Weights of a small mixture-of-experts language model, trained from scratch on English Wikipedia: 33.4M parameters, 8 picks a token.
Below are experts of layer 5 (counted from 0) of a mixture-of-experts language model. Rows are named router (the router's row for the expert), gate (a neuron's input weights, with its number), up (a neuron's input weights, with its number), down (a neuron's output weights, with its number) and show model dimensions 0-127. Each number is 50 + 15 x the weight over its row's rms, rounded and kept within 0 to 99.
Before each expert's rows: "comes before" lists some tokens at least twice as common just after its tokens as in all text; "gets" lists some tokens that make up at least twice as much of what it gets as of all text. This comes from a sample of Wikipedia text that the model never trained on. Tokens count by the router's weight.

# expert 40
comes before: "1", "2", "3", "6", "0", "4"
gets: " ", "–", " | ", ", ", "; ", "-"
router:77 65 65 87 62 53 55 57 74 61 50 57 62 43 49 57 73 42 48 54 36 36 58 51 40 69 53 74 35 39 55 31 55 53 44 60 34 46 60 51 70 22 40 56 40 24 71 35 60 44 54 39 36 44 18 42 48 72 36 41 63 24 77 22 54 44 29 56 33 70 40 68 48 46 42 84 26 17 51 45 34 68 48 78 17 64 39 46 40 37 51 51 60 61 30 36 41 56 32 62 87 59 45 54 59 65 51 36 39 48 29 27 49 36 44 63 66 55 54 35 45 52 60 34 51 62 38 29
gate0:49 87 45 70 52 34 33 37 57 69 57 30 41 59 35 71 52 70 62 36 50 41 44 43 53 52 44 66 37 66 03 57 59 39 46 58 51 67 53 25 43 45 29 62 57 49 44 65 57 41 58 64 59 49 39 36 34 32 56 35 56 15 33 43 53 46 42 56 45 03 61 81 64 69 72 33 44 40 48 50 68 52 71 61 56 38 36 50 61 65 67 52 50 48 54 47 62 26 59 41 51 68 79 53 71 51 43 48 35 72 33 14 69 13 51 47 55 51 45 32 58 62 61 57 37 24 39 57
up0:68 43 71 54 74 52 40 53 60 47 40 45 34 51 35 58 66 73 66 45 39 70 49 77 47 64 47 61 50 62 58 74 61 30 31 49 37 60 26 57 56 56 49 54 58 39 29 67 48 42 72 59 26 51 56 14 25 64 62 74 47 45 48 46 63 71 56 72 43 62 49 44 48 40 64 50 40 60 19 58 73 32 28 43 51 75 65 31 43 65 70 45 39 60 52 36 32 48 72 32 30 76 34 76 39 53 49 37 30 71 79 53 37 37 63 56 67 39 63 25 73 49 55 71 43 31 66 82
down0:67 43 29 52 58 81 50 77 58 43 42 59 51 58 24 52 69 71 59 46 61 61 31 76 88 57 27 51 26 59 30 50 35 48 80 48 49 63 80 63 56 60 52 32 63 40 50 52 67 52 67 45 58 74 60 39 44 38 71 54 54 49 40 44 56 63 27 80 35 47 41 40 44 71 40 61 38 63 39 68 58 34 50 49 38 57 12 51 57 53 73 76 62 71 66 42 69 83 47 57 62 22 39 61 49 45 45 65 67 64 53 65 51 42 55 63 42 72 56 75 48 54 67 60 24 70 65 60

# expert 195
comes before: "\n", "\n\n", "| ", " Total", "|---|---|---|---|---|", "|---|---|---|---|"
gets: "==", "===", " ==", " |", " ===", " ="
router:58 31 40 61 49 56 37 52 60 78 63 60 50 32 71 36 34 79 49 32 64 61 84 54 40 43 42 45 55 28 79 73 45 49 37 61 52 53 70 76 28 27 66 53 49 26 63 40 58 44 49 78 76 47 37 38 38 47 48 68 34 67 46 38 26 60 44 69 51 55 64 55 53 31 59 43 77 52 39 20 67 51 69 44 29 75 62 30 62 49 34 81 54 48 60 85 25 26 43 59 65 57 45 64 41 70 64 62 60 32 46 54 59 68 37 55 36 64 58 31 62 56 53 67 50 44 43 74
gate0:52 45 45 33 70 32 51 42 41 52 22 21 57 39 48 37 60 56 64 49 37 44 37 49 38 38 50 49 37 16 53 43 33 31 44 28 71 35 78 57 64 32 46 41 44 62 56 49 58 43 55 50 76 52 62 48 30 62 54 82 49 85 34 44 46 19 50 53 47 45 48 61 28 60 51 40 51 67 45 54 28 34 35 46 54 47 59 65 28 25 71 51 28 32 66 53 48 23 59 65 32 46 79 40 64 55 48 31 61 44 45 56 45 39 78 31 47 80 42 44 61 64 53 59 53 98 26 78
up0:52 24 54 45 26 53 40 35 54 51 68 22 66 64 74 49 45 71 78 78 35 33 60 28 53 69 70 43 46 44 51 52 64 82 38 73 34 56 64 42 59 42 53 37 48 54 29 51 08 71 51 53 37 61 50 41 49 49 36 51 34 45 36 36 36 33 41 33 52 31 53 72 52 45 80 57 50 51 46 76 34 50 37 36 73 72 52 41 27 25 42 67 46 76 36 72 67 64 69 24 47 43 70 66 41 50 38 37 38 60 57 42 50 59 59 26 67 48 54 65 53 33 16 35 43 37 41 37
down0:43 38 69 30 62 31 49 42 55 67 63 37 49 57 48 38 54 99 61 69 50 29 39 72 54 47 20 42 49 26 57 49 47 50 47 46 50 90 73 74 46 54 52 67 35 66 57 22 62 59 61 32 40 55 69 63 65 58 58 59 43 56 46 43 50 47 41 70 54 74 54 66 49 50 51 62 50 48 59 60 46 53 57 67 54 70 53 73 53 56 61 25 58 27 40 50 44 27 33 48 67 36 29 14 70 46 62 56 47 30 59 20 30 42 74 52 50 78 43 41 88 46 60 77 43 49 34 64

# expert 102
comes before: "1", "2", "3", "4", "5", "6"
gets: " | ", " ", "| ", ": ", ",", ") | "
router:68 44 26 56 67 44 59 73 67 84 35 31 59 34 69 61 71 65 50 48 50 57 29 54 56 60 31 55 60 41 22 39 65 17 41 61 57 27 61 29 40 27 56 33 55 50 63 53 46 69 43 32 46 36 65 74 61 45 45 29 38 15 54 42 59 38 30 55 40 31 56 33 44 52 58 65 41 24 58 33 64 64 41 43 41 63 44 74 58 50 27 71 55 58 52 23 33 33 74 48 54 36 38 49 18 23 44 46 55 29 33 61 37 65 63 61 61 34 27 40 64 42 70 59 46 58 60 25
gate0:44 55 51 51 45 63 36 36 40 79 48 61 37 52 46 30 42 44 64 53 63 40 60 57 51 65 28 57 73 43 35 40 55 49 49 43 77 65 52 52 37 46 47 42 53 54 41 61 41 74 26 58 46 48 86 86 50 52 40 31 34 21 50 41 43 53 40 62 60 34 41 34 45 47 28 70 81 63 51 62 18 89 48 15 30 60 59 44 58 46 33 39 48 35 45 45 48 60 37 64 45 42 60 55 20 41 72 47 49 56 12 56 41 49 61 37 73 41 80 81 67 21 65 53 65 34 39 38
up0:39 50 67 23 53 59 65 55 39 65 45 42 51 67 39 47 29 57 69 80 41 41 28 32 53 69 64 68 60 80 52 37 50 49 19 35 43 65 32 45 30 43 26 49 47 54 48 49 17 54 34 37 45 99 14 46 38 45 70 66 54 85 43 42 45 40 41 63 62 47 36 55 48 69 74 51 65 48 73 54 40 44 45 54 32 52 50 51 58 28 55 43 25 62 66 33 36 32 63 61 63 56 15 66 56 50 36 54 64 39 36 36 31 55 51 76 42 61 38 53 44 56 36 42 40 52 21 56
down0:50 48 43 70 64 51 50 53 48 45 43 50 76 39 24 56 54 48 76 39 49 80 54 51 52 44 32 42 69 57 56 29 56 52 44 36 37 70 20 40 46 54 28 17 34 53 14 42 67 70 61 12 60 45 67 60 52 45 49 39 60 33 74 44 41 62 41 37 36 31 64 50 50 64 46 20 60 71 36 63 67 67 35 50 76 37 48 24 60 50 69 35 47 24 44 71 49 43 70 19 51 48 63 49 48 83 49 35 39 61 22 39 45 48 64 35 28 47 38 75 38 58 61 63 36 67 62 66

# expert 231
comes before: ", ", " August ", " July ", " March ", " June ", " September "
gets: "2", "1", "17", " In", "19", " in"
router:50 37 30 57 40 53 54 63 80 53 72 29 43 34 49 53 40 40 71 66 74 65 66 51 29 39 63 65 30 63 47 67 24 60 27 51 58 66 55 44 39 72 30 39 40 59 72 38 37 70 35 52 53 59 57 63 62 47 47 68 37 81 70 50 33 39 65 60 46 51 43 52 39 39 76 50 37 79 70 44 26 31 48 69 46 46 51 66 66 64 52 70 24 50 21 41 32 32 66 42 60 58 46 63 70 49 76 67 30 56 51 64 58 47 78 74 63 36 67 25 52 45 71 58 67 72 76 62
gate0:55 48 76 46 62 38 56 57 78 69 40 48 51 59 45 42 65 69 38 54 70 32 45 49 77 43 56 68 63 64 42 36 57 57 38 78 91 42 48 17 46 32 25 39 43 77 23 73 44 49 43 35 51 46 59 43 60 59 32 71 43 44 65 57 35 60 66 42 67 54 42 63 73 45 54 75 80 51 30 29 62 04 47 59 47 38 45 51 47 42 36 57 39 17 67 57 41 49 54 59 64 48 51 46 37 34 59 27 48 32 42 47 51 46 56 68 35 38 78 74 33 42 39 43 37 36 79 57
up0:52 33 40 55 74 30 58 13 07 52 62 50 65 29 51 58 27 65 49 73 65 45 45 63 26 43 53 41 52 79 61 33 64 60 80 25 60 49 81 69 80 44 38 29 54 62 57 66 46 82 37 35 70 31 61 50 57 48 49 36 51 38 26 52 36 33 41 44 59 33 51 77 51 70 47 48 31 62 65 48 48 33 65 62 53 55 46 53 26 52 46 61 18 46 31 56 68 49 61 47 43 43 47 41 64 42 43 54 34 16 43 52 60 31 50 58 38 57 61 38 55 24 67 55 52 45 77 37
down0:45 53 49 33 35 61 59 39 57 58 41 26 40 53 37 22 61 36 49 41 53 48 65 51 63 48 56 85 71 64 50 27 35 53 45 99 77 64 45 19 52 48 52 36 37 25 49 53 38 74 62 72 53 48 51 41 42 65 48 38 19 21 35 50 34 58 62 43 28 43 48 49 52 48 61 36 56 25 43 40 40 33 71 55 44 49 56 43 63 34 24 36 53 08 53 41 36 59 78 60 55 41 53 59 50 42 41 27 28 35 51 57 36 27 24 57 67 55 79 43 47 39 46 23 58 39 70 44

# expert 58
comes before: "\n", "\n\n", "==", "International", " Description", " Rec"
gets: " |", "==", "===", " |  |", " ==", " ==="
router:74 33 32 85 45 70 34 40 62 62 59 43 53 36 57 61 29 80 29 64 68 68 65 48 36 51 52 54 71 40 54 76 58 62 36 68 54 73 41 77 29 47 60 25 66 31 53 42 60 27 43 69 36 38 36 54 36 54 44 52 20 66 25 52 45 66 53 68 38 46 73 47 58 47 55 40 75 64 44 50 73 52 44 43 20 73 51 33 52 46 26 78 55 50 60 72 37 50 42 65 68 41 50 73 29 49 75 70 55 33 65 58 68 78 57 46 42 66 60 55 56 48 63 63 65 52 55 75
gate1:59 69 35 32 46 45 44 38 35 56 66 34 46 36 36 30 31 55 50 74 22 45 40 59 43 64 55 59 25 73 54 27 66 35 61 28 57 40 40 33 44 44 69 40 39 30 68 57 47 22 59 54 22 56 35 50 69 34 53 33 73 92 44 45 22 51 87 17 56 53 34 58 82 45 34 50 51 36 54 44 48 50 55 44 24 57 60 35 42 34 71 68 54 38 45 35 53 63 48 53 62 48 32 54 69 34 62 33 49 38 53 34 52 74 47 35 52 69 34 44 30 69 62 49 71 41 26 32
up1:33 49 46 42 54 85 52 84 41 38 57 27 64 47 36 62 45 36 64 84 56 52 59 56 54 30 38 75 55 69 61 41 56 37 24 46 72 48 31 47 60 56 67 40 55 52 45 64 72 56 26 37 43 42 60 22 31 28 34 67 45 56 64 46 56 48 67 38 67 36 80 38 58 42 47 12 39 74 42 58 52 38 65 58 51 48 46 62 69 41 63 50 41 22 44 70 48 62 25 39 27 58 50 49 59 72 68 52 45 33 34 66 66 33 44 45 80 53 60 85 66 24 43 59 36 43 55 33
down1:75 43 53 26 41 52 39 46 74 46 73 74 79 66 24 54 42 48 72 45 36 58 71 37 67 86 54 53 72 44 59 54 22 59 60 51 73 62 62 59 48 59 46 32 55 83 21 16 24 42 63 52 29 51 68 35 19 59 50 45 73 29 47 33 09 76 26 51 34 60 65 48 58 67 56 52 46 49 35 55 41 55 58 41 42 33 42 63 59 30 45 27 34 74 36 44 59 54 46 37 38 39 32 60 31 43 51 56 41 48 37 49 48 58 47 46 43 68 51 61 49 65 68 59 61 37 51 61

# expert 11
comes before: ".", ") | ", "% | ", " | ", "% |", " ("
gets: "2", "0", ".", "1", "8", "7"
router:48 36 77 47 44 28 50 48 44 44 62 36 42 60 20 47 40 48 84 38 41 52 43 53 44 66 25 50 40 46 50 32 65 30 63 64 56 31 53 69 48 42 48 44 51 51 55 40 59 75 74 67 75 28 66 37 39 43 39 69 32 34 43 57 33 40 39 49 45 32 65 42 46 48 51 54 36 57 50 48 62 75 58 61 66 66 64 73 80 41 15 52 34 47 32 34 46 78 69 31 46 61 69 14 47 58 30 35 55 29 68 75 67 34 60 63 53 29 14 35 40 33 53 70 57 34 67 32
gate4:41 44 56 43 65 45 45 39 62 45 58 50 53 57 87 58 42 26 41 69 57 86 22 40 73 51 30 19 70 47 55 35 47 40 84 36 56 55 34 65 74 25 51 58 58 44 33 70 46 59 35 25 55 58 79 42 41 53 49 14 56 61 48 49 49 56 42 26 72 89 31 50 69 64 38 56 41 49 67 56 56 41 49 78 56 49 70 68 56 45 33 41 53 66 75 73 48 46 58 58 38 53 44 43 38 64 40 49 52 54 54 42 72 32 48 40 26 34 60 44 66 49 42 68 47 47 35 89
up4:49 55 46 57 69 34 59 61 45 46 58 50 31 52 27 79 62 43 65 37 24 78 57 49 55 55 56 19 44 59 55 33 33 77 51 31 41 54 40 58 54 68 38 71 30 07 68 56 56 70 38 45 64 52 42 55 43 37 48 54 48 71 50 53 20 25 48 52 64 51 68 85 21 56 59 52 49 52 68 69 31 47 46 44 45 48 46 62 78 54 44 16 36 63 74 34 67 37 20 39 37 55 35 38 54 39 28 48 61 49 69 44 30 60 35 46 55 24 65 79 34 59 78 40 48 60 39 48
down4:40 57 66 41 78 18 62 81 42 44 60 41 23 35 47 58 48 33 51 52 52 89 42 57 60 56 63 62 43 40 59 35 49 56 51 61 38 38 55 64 61 15 62 33 47 58 79 63 41 35 36 54 56 55 82 42 30 50 25 51 58 44 35 55 48 07 48 28 68 56 83 57 68 71 56 35 45 38 35 69 49 69 63 66 55 56 63 69 71 52 35 30 59 65 50 42 47 52 43 47 42 13 48 89 52 40 46 63 40 28 40 56 47 26 59 37 29 47 47 54 43 61 47 40 42 37 45 29

# expert 233
comes before: "The", "1", "2", "-", "the", "M"
gets: "\n\n", "\n", " \"", "| ", " [", "—"
router:68 42 60 47 81 52 55 73 71 67 78 76 35 38 44 68 68 54 33 72 59 54 62 58 50 39 35 50 26 67 44 48 60 40 30 49 59 47 44 43 49 40 55 60 73 32 74 57 45 48 58 49 29 41 58 32 69 32 72 49 40 61 68 61 69 67 37 60 60 74 45 33 27 51 54 82 35 31 46 26 66 44 27 64 12 45 48 40 43 52 65 50 59 65 45 42 54 41 64 65 44 80 47 52 56 76 62 72 50 61 45 53 41 59 71 25 54 17 72 44 78 48 82 60 54 36 46 48
gate0:49 74 84 41 60 46 24 41 62 61 79 72 52 61 71 54 54 58 44 79 53 39 47 42 35 53 54 54 48 20 20 43 45 31 52 32 79 63 39 45 55 52 57 57 73 40 56 66 07 37 51 34 57 57 65 47 99 29 47 45 57 39 30 60 42 81 47 60 66 38 55 51 58 57 31 66 44 60 72 25 57 59 57 50 52 54 30 56 37 50 54 65 74 39 42 60 44 37 65 48 54 31 34 50 66 76 80 46 53 51 42 50 68 47 68 56 37 37 54 44 37 66 47 42 66 42 29 35
up0:30 45 34 74 52 79 50 62 42 33 57 49 32 48 49 62 36 28 35 77 70 54 64 58 53 42 58 45 55 50 48 51 52 49 69 55 76 52 61 99 58 62 31 48 34 27 51 32 67 55 45 70 40 57 44 48 58 53 65 34 38 44 57 52 40 40 45 55 54 46 45 63 37 55 42 66 50 60 40 71 19 47 65 50 50 40 76 64 27 49 58 50 22 90 68 53 42 74 57 63 48 30 36 60 78 44 57 73 13 29 75 53 46 39 24 47 16 58 51 59 67 74 49 44 44 47 53 72
down0:63 53 54 40 48 45 82 47 68 45 56 60 91 62 58 60 81 17 43 42 48 59 28 42 50 66 51 36 48 69 56 53 26 57 50 34 32 49 62 64 25 68 43 24 52 23 45 82 47 51 46 46 41 48 48 30 46 65 58 29 71 39 66 23 51 57 60 50 55 56 67 61 33 42 62 26 45 55 61 45 54 45 49 70 52 62 21 34 52 46 86 43 51 99 53 67 44 38 64 46 27 39 35 54 56 61 60 66 54 34 39 51 62 51 12 70 39 64 47 59 47 61 53 61 69 57 43 57

# expert 225
comes before: "2", "1", ": ", ":", "00", "30"
gets: ":", "′", ": ", "°", "\n", "-"
router:55 45 55 68 67 58 61 56 41 78 50 25 50 58 51 54 70 35 42 35 75 57 29 44 58 52 45 53 66 25 56 60 61 59 55 50 65 11 62 36 51 24 66 43 61 94 52 39 37 73 27 37 57 41 68 61 74 30 52 30 39 57 50 35 60 38 63 34 46 29 63 49 42 54 75 47 52 42 46 27 47 68 48 58 51 64 68 44 37 54 21 85 56 48 54 70 35 39 61 56 52 68 67 79 58 39 22 58 58 60 61 43 24 24 67 52 57 52 39 52 65 40 71 65 60 80 61 34
gate0:41 54 51 35 56 31 44 28 38 52 77 21 26 46 47 62 76 69 36 60 58 87 66 52 68 43 48 50 70 47 70 57 48 71 38 42 50 37 54 42 37 36 55 57 59 40 43 55 13 58 60 51 54 45 53 48 48 44 58 27 54 56 32 30 50 88 63 21 53 31 16 57 41 38 46 70 75 32 54 45 44 39 72 52 47 27 21 18 21 45 46 59 37 45 49 48 57 64 16 77 48 58 35 67 66 36 42 69 58 31 55 73 47 50 48 63 50 43 43 41 46 37 69 61 44 36 27 53
up0:48 59 79 52 28 58 38 01 29 38 42 67 60 57 50 59 20 20 61 75 67 84 53 51 55 56 32 35 60 34 39 45 23 79 40 53 46 39 56 63 60 45 19 52 56 44 23 40 60 16 52 41 65 45 31 50 41 54 66 49 64 60 66 40 38 48 54 40 50 47 54 39 63 44 53 49 44 44 44 47 73 56 76 64 55 66 46 44 43 58 43 41 59 27 31 56 40 16 40 64 33 60 43 54 42 56 31 32 54 56 41 73 37 64 80 82 54 47 50 58 72 37 57 58 51 72 65 72
down0:58 43 41 56 47 68 52 46 43 38 43 60 52 78 69 49 74 12 78 50 47 80 52 49 40 37 22 39 38 43 73 64 36 57 37 45 64 50 81 64 72 68 45 30 45 60 62 58 21 34 45 52 34 42 70 59 65 81 38 73 46 39 59 48 82 29 49 64 51 46 61 36 65 42 60 51 47 50 43 94 68 45 26 29 38 60 42 53 31 58 46 53 51 39 36 51 47 50 42 57 71 54 28 64 55 73 40 39 56 45 37 48 64 58 47 46 50 50 22 29 52 31 25 25 17 35 52 48

# expert 248
comes before: "\n", "\n\n", "|", " | — | —", " MP", " Record"
gets: " |", "|", ") |", " |  |", ") | ", ";"
router:28 62 30 72 45 50 50 54 68 49 47 28 29 46 69 67 56 67 64 58 49 47 62 28 46 55 66 34 68 36 68 49 35 38 45 56 54 28 68 45 50 32 44 44 63 41 69 60 54 21 46 78 27 31 39 70 39 47 46 23 31 61 52 26 42 47 21 55 26 43 60 42 32 46 31 64 34 49 39 53 31 59 61 22 46 62 51 28 35 32 34 68 38 56 61 82 26 63 53 44 63 29 40 69 31 38 63 68 58 40 74 66 81 66 63 82 39 53 64 60 53 71 73 52 50 40 46 58
gate0:60 19 71 69 39 51 29 25 48 24 38 42 47 45 65 43 43 11 66 52 40 74 26 36 69 72 42 57 61 59 63 30 26 28 65 38 47 40 35 38 49 50 64 48 40 87 43 37 31 46 16 46 52 33 34 58 36 17 59 63 35 62 41 41 47 31 56 74 15 47 54 34 62 58 45 47 55 37 55 40 68 40 31 50 45 31 30 45 44 61 48 27 57 41 61 63 49 72 81 51 53 37 35 55 59 50 45 69 57 40 31 41 31 54 46 58 74 57 49 53 57 63 67 52 43 55 85 48
up0:77 52 46 33 39 50 75 52 45 42 51 54 15 56 23 40 54 47 39 42 25 72 47 47 42 48 38 36 68 39 46 61 44 45 38 29 59 52 41 36 57 59 79 63 67 43 52 52 55 82 40 51 62 55 28 48 64 52 61 64 70 67 52 54 38 46 62 47 49 53 39 39 33 39 17 85 80 65 43 22 72 44 73 54 48 55 41 67 48 34 54 44 51 52 49 35 63 42 45 48 65 50 09 37 56 56 61 56 30 81 48 42 44 83 63 55 54 27 65 39 62 69 29 37 81 86 61 55
down0:51 30 44 53 68 50 73 50 52 42 62 57 52 46 67 40 35 46 45 50 43 31 58 59 22 71 35 55 46 52 38 50 49 54 68 50 18 46 28 51 99 34 62 43 59 51 63 61 49 44 57 47 55 40 88 47 40 15 39 78 45 58 38 29 33 40 44 39 51 29 54 66 40 68 42 52 32 42 52 77 56 89 29 57 35 30 58 55 56 55 59 38 43 50 57 68 47 62 24 66 38 59 52 37 32 46 46 44 46 53 32 57 44 50 43 70 26 32 59 30 41 81 58 53 48 83 51 70

# expert 131
comes before: ".", "–", " | ", ",", "th", ", "
gets: "2", "3", "5", "4", "1", "7"
router:66 72 66 47 48 30 60 48 60 36 53 48 68 30 38 38 56 59 83 36 32 42 70 68 47 40 57 52 29 72 31 73 56 42 55 13 35 69 52 61 67 61 53 38 53 33 67 25 74 36 70 72 26 60 25 22 29 53 41 44 57 39 44 64 61 49 56 72 42 61 47 69 35 43 45 73 40 45 56 50 39 35 45 68 53 53 63 57 62 53 30 55 29 61 15 33 56 37 37 33 55 49 54 48 54 55 60 55 22 43 71 50 67 58 64 63 81 65 51 42 25 55 55 55 78 17 68 42
gate0:66 62 45 42 34 41 39 47 63 72 45 46 69 72 61 49 79 29 62 61 53 39 49 60 37 44 25 58 61 62 43 79 39 67 73 67 46 53 64 31 29 42 61 52 47 50 37 44 47 62 45 55 87 37 51 57 27 65 44 54 38 44 50 23 50 73 51 68 24 31 64 56 41 39 64 45 68 31 68 56 84 43 50 45 47 28 41 63 50 70 42 57 21 74 46 63 47 70 39 45 80 48 30 40 68 32 47 71 25 72 55 66 62 14 33 69 43 54 45 27 37 45 41 59 64 38 68 32
up0:55 33 51 39 52 63 43 40 64 48 66 57 49 64 41 46 60 44 50 69 31 73 60 66 73 54 64 59 52 26 58 54 46 75 54 51 58 43 53 87 66 61 95 60 49 60 37 26 41 28 71 38 45 58 78 54 58 41 67 60 55 53 56 58 46 41 60 55 66 35 46 27 60 60 55 58 35 43 30 81 64 59 51 42 55 67 62 70 17 40 43 46 39 99 42 74 47 38 43 46 56 50 33 68 59 58 58 74 57 64 48 17 33 44 81 47 71 51 48 43 22 55 36 60 43 30 67 50
down0:76 77 48 23 51 41 44 51 57 46 78 34 44 42 81 62 40 24 31 42 42 53 68 99 27 65 57 48 61 62 96 75 70 63 53 50 35 45 53 33 52 56 46 48 62 21 55 32 57 71 45 67 38 85 69 43 38 63 53 41 57 58 32 70 58 50 52 66 62 50 54 47 54 59 42 75 34 41 53 85 31 39 40 51 39 72 65 46 78 36 52 59 65 68 56 63 51 55 53 47 44 58 44 41 62 52 65 53 43 43 41 63 55 47 53 62 69 64 51 64 16 32 44 37 44 44 37 59

# expert 247
comes before: "\n", "\n\n", " ·", " MP", "andidate | Votes |", " |  | C"
gets: " |", "|", " |  |", ") |", "|  |", " |  |  |"
router:62 59 50 62 48 63 56 26 41 96 45 49 41 28 44 54 57 70 60 60 72 59 52 56 39 57 57 43 81 45 55 44 41 28 52 52 44 63 33 42 67 26 31 38 45 36 60 53 55 40 61 65 31 39 39 55 42 27 55 55 12 39 38 32 44 63 39 62 38 39 53 79 64 38 52 47 57 49 27 51 50 36 42 25 13 56 26 48 51 60 18 80 43 52 50 76 42 42 44 59 56 46 22 57 32 74 50 81 60 38 37 76 52 71 62 66 32 36 22 61 71 54 52 50 58 65 41 67
gate0:38 55 61 47 45 44 47 65 50 57 42 56 63 54 59 42 44 08 64 52 50 44 59 08 38 76 57 40 82 56 86 42 42 53 74 51 48 77 51 30 31 22 38 51 35 45 80 86 56 51 43 48 38 64 29 53 53 45 69 44 42 62 51 48 59 61 30 57 53 34 52 41 40 57 54 40 72 69 54 46 53 30 80 57 29 73 18 51 38 68 53 34 46 22 59 51 38 53 47 61 37 30 36 36 52 17 53 53 42 78 34 53 52 45 44 43 29 54 40 56 46 21 60 48 64 30 54 32
up0:33 75 50 70 58 41 62 71 53 47 43 31 36 46 38 49 27 34 63 53 59 36 64 37 51 20 28 27 44 36 49 55 50 94 36 71 50 47 78 55 48 46 48 63 40 14 47 49 61 53 52 63 31 66 62 47 47 55 44 45 72 52 61 48 32 65 50 45 76 45 89 49 32 36 51 56 49 26 70 55 52 44 73 54 53 37 31 17 44 41 58 53 43 57 59 27 52 63 78 74 59 53 49 71 67 26 72 48 54 54 57 72 74 55 34 67 72 57 45 40 34 32 64 43 49 42 77 74
down0:50 52 49 41 49 39 49 26 44 72 44 27 51 49 62 63 41 50 54 36 26 59 66 59 42 73 65 64 55 65 59 34 53 62 72 58 50 48 33 65 99 58 73 81 72 35 59 49 63 72 67 48 38 46 39 30 58 56 84 70 56 58 31 42 65 69 54 40 73 57 67 54 51 34 49 50 80 50 62 61 25 45 37 38 19 47 35 66 63 14 53 33 61 76 51 56 35 66 61 53 70 45 40 50 70 42 61 54 53 47 39 52 71 75 73 65 43 37 49 48 52 57 44 40 26 41 55 71

# expert 242
comes before: "2", "1", "0", "3", "4", "5"
gets: "-", "–", "|", " ", "- ", "| "
router:29 55 66 68 67 67 53 18 51 61 29 52 49 63 47 68 74 34 52 47 51 53 51 58 35 37 45 37 34 40 71 66 78 42 40 19 53 31 39 26 47 23 43 33 55 20 64 32 35 63 51 62 60 58 54 56 53 70 57 48 69 59 63 35 69 31 64 17 43 39 66 38 36 38 63 48 24 56 34 21 38 62 46 45 37 64 59 47 52 25 34 60 59 47 60 54 29 26 71 89 50 59 33 70 70 51 47 46 20 50 45 61 30 51 68 67 38 33 44 38 50 31 70 37 48 38 54 43
gate0:38 63 43 50 93 45 55 65 45 66 48 39 51 00 42 42 28 35 60 40 22 60 41 36 46 56 42 62 37 35 51 64 57 50 71 77 45 76 52 65 40 48 32 34 57 76 28 60 40 34 56 25 44 73 47 49 68 44 50 56 51 40 65 55 45 41 44 45 49 50 25 43 18 61 60 56 36 53 34 50 43 63 44 47 43 44 67 73 27 58 27 75 30 34 54 50 30 32 47 66 20 51 59 57 69 43 38 55 46 75 55 39 57 81 49 58 40 83 54 39 29 35 52 53 24 62 47 38
up0:63 52 42 55 49 64 57 48 54 56 35 34 57 48 66 46 71 46 40 72 84 52 56 43 66 31 78 60 26 51 46 75 53 51 44 44 78 79 60 62 60 32 58 76 61 71 57 54 54 54 47 60 49 56 54 69 60 32 47 36 35 79 49 41 47 61 67 54 33 65 57 52 41 34 31 54 53 92 56 52 55 53 42 53 29 70 57 38 44 64 19 45 52 36 30 26 51 61 36 61 20 61 72 55 46 47 44 39 53 64 58 30 29 61 66 09 44 74 58 50 34 60 13 40 30 66 34 26
down0:45 46 52 66 32 78 46 53 71 63 79 50 70 58 62 35 23 67 40 36 56 52 66 73 37 65 10 17 75 80 80 50 48 50 55 54 63 69 35 46 56 50 44 68 41 38 76 47 69 66 59 41 66 53 56 28 51 41 56 36 64 37 65 60 64 50 42 76 57 68 68 45 40 53 25 58 51 52 60 66 50 55 16 60 57 51 44 85 44 49 38 36 63 45 58 72 41 59 41 65 60 73 33 50 64 35 53 51 39 46 67 63 49 57 41 70 46 76 46 67 22 39 44 72 63 60 39 69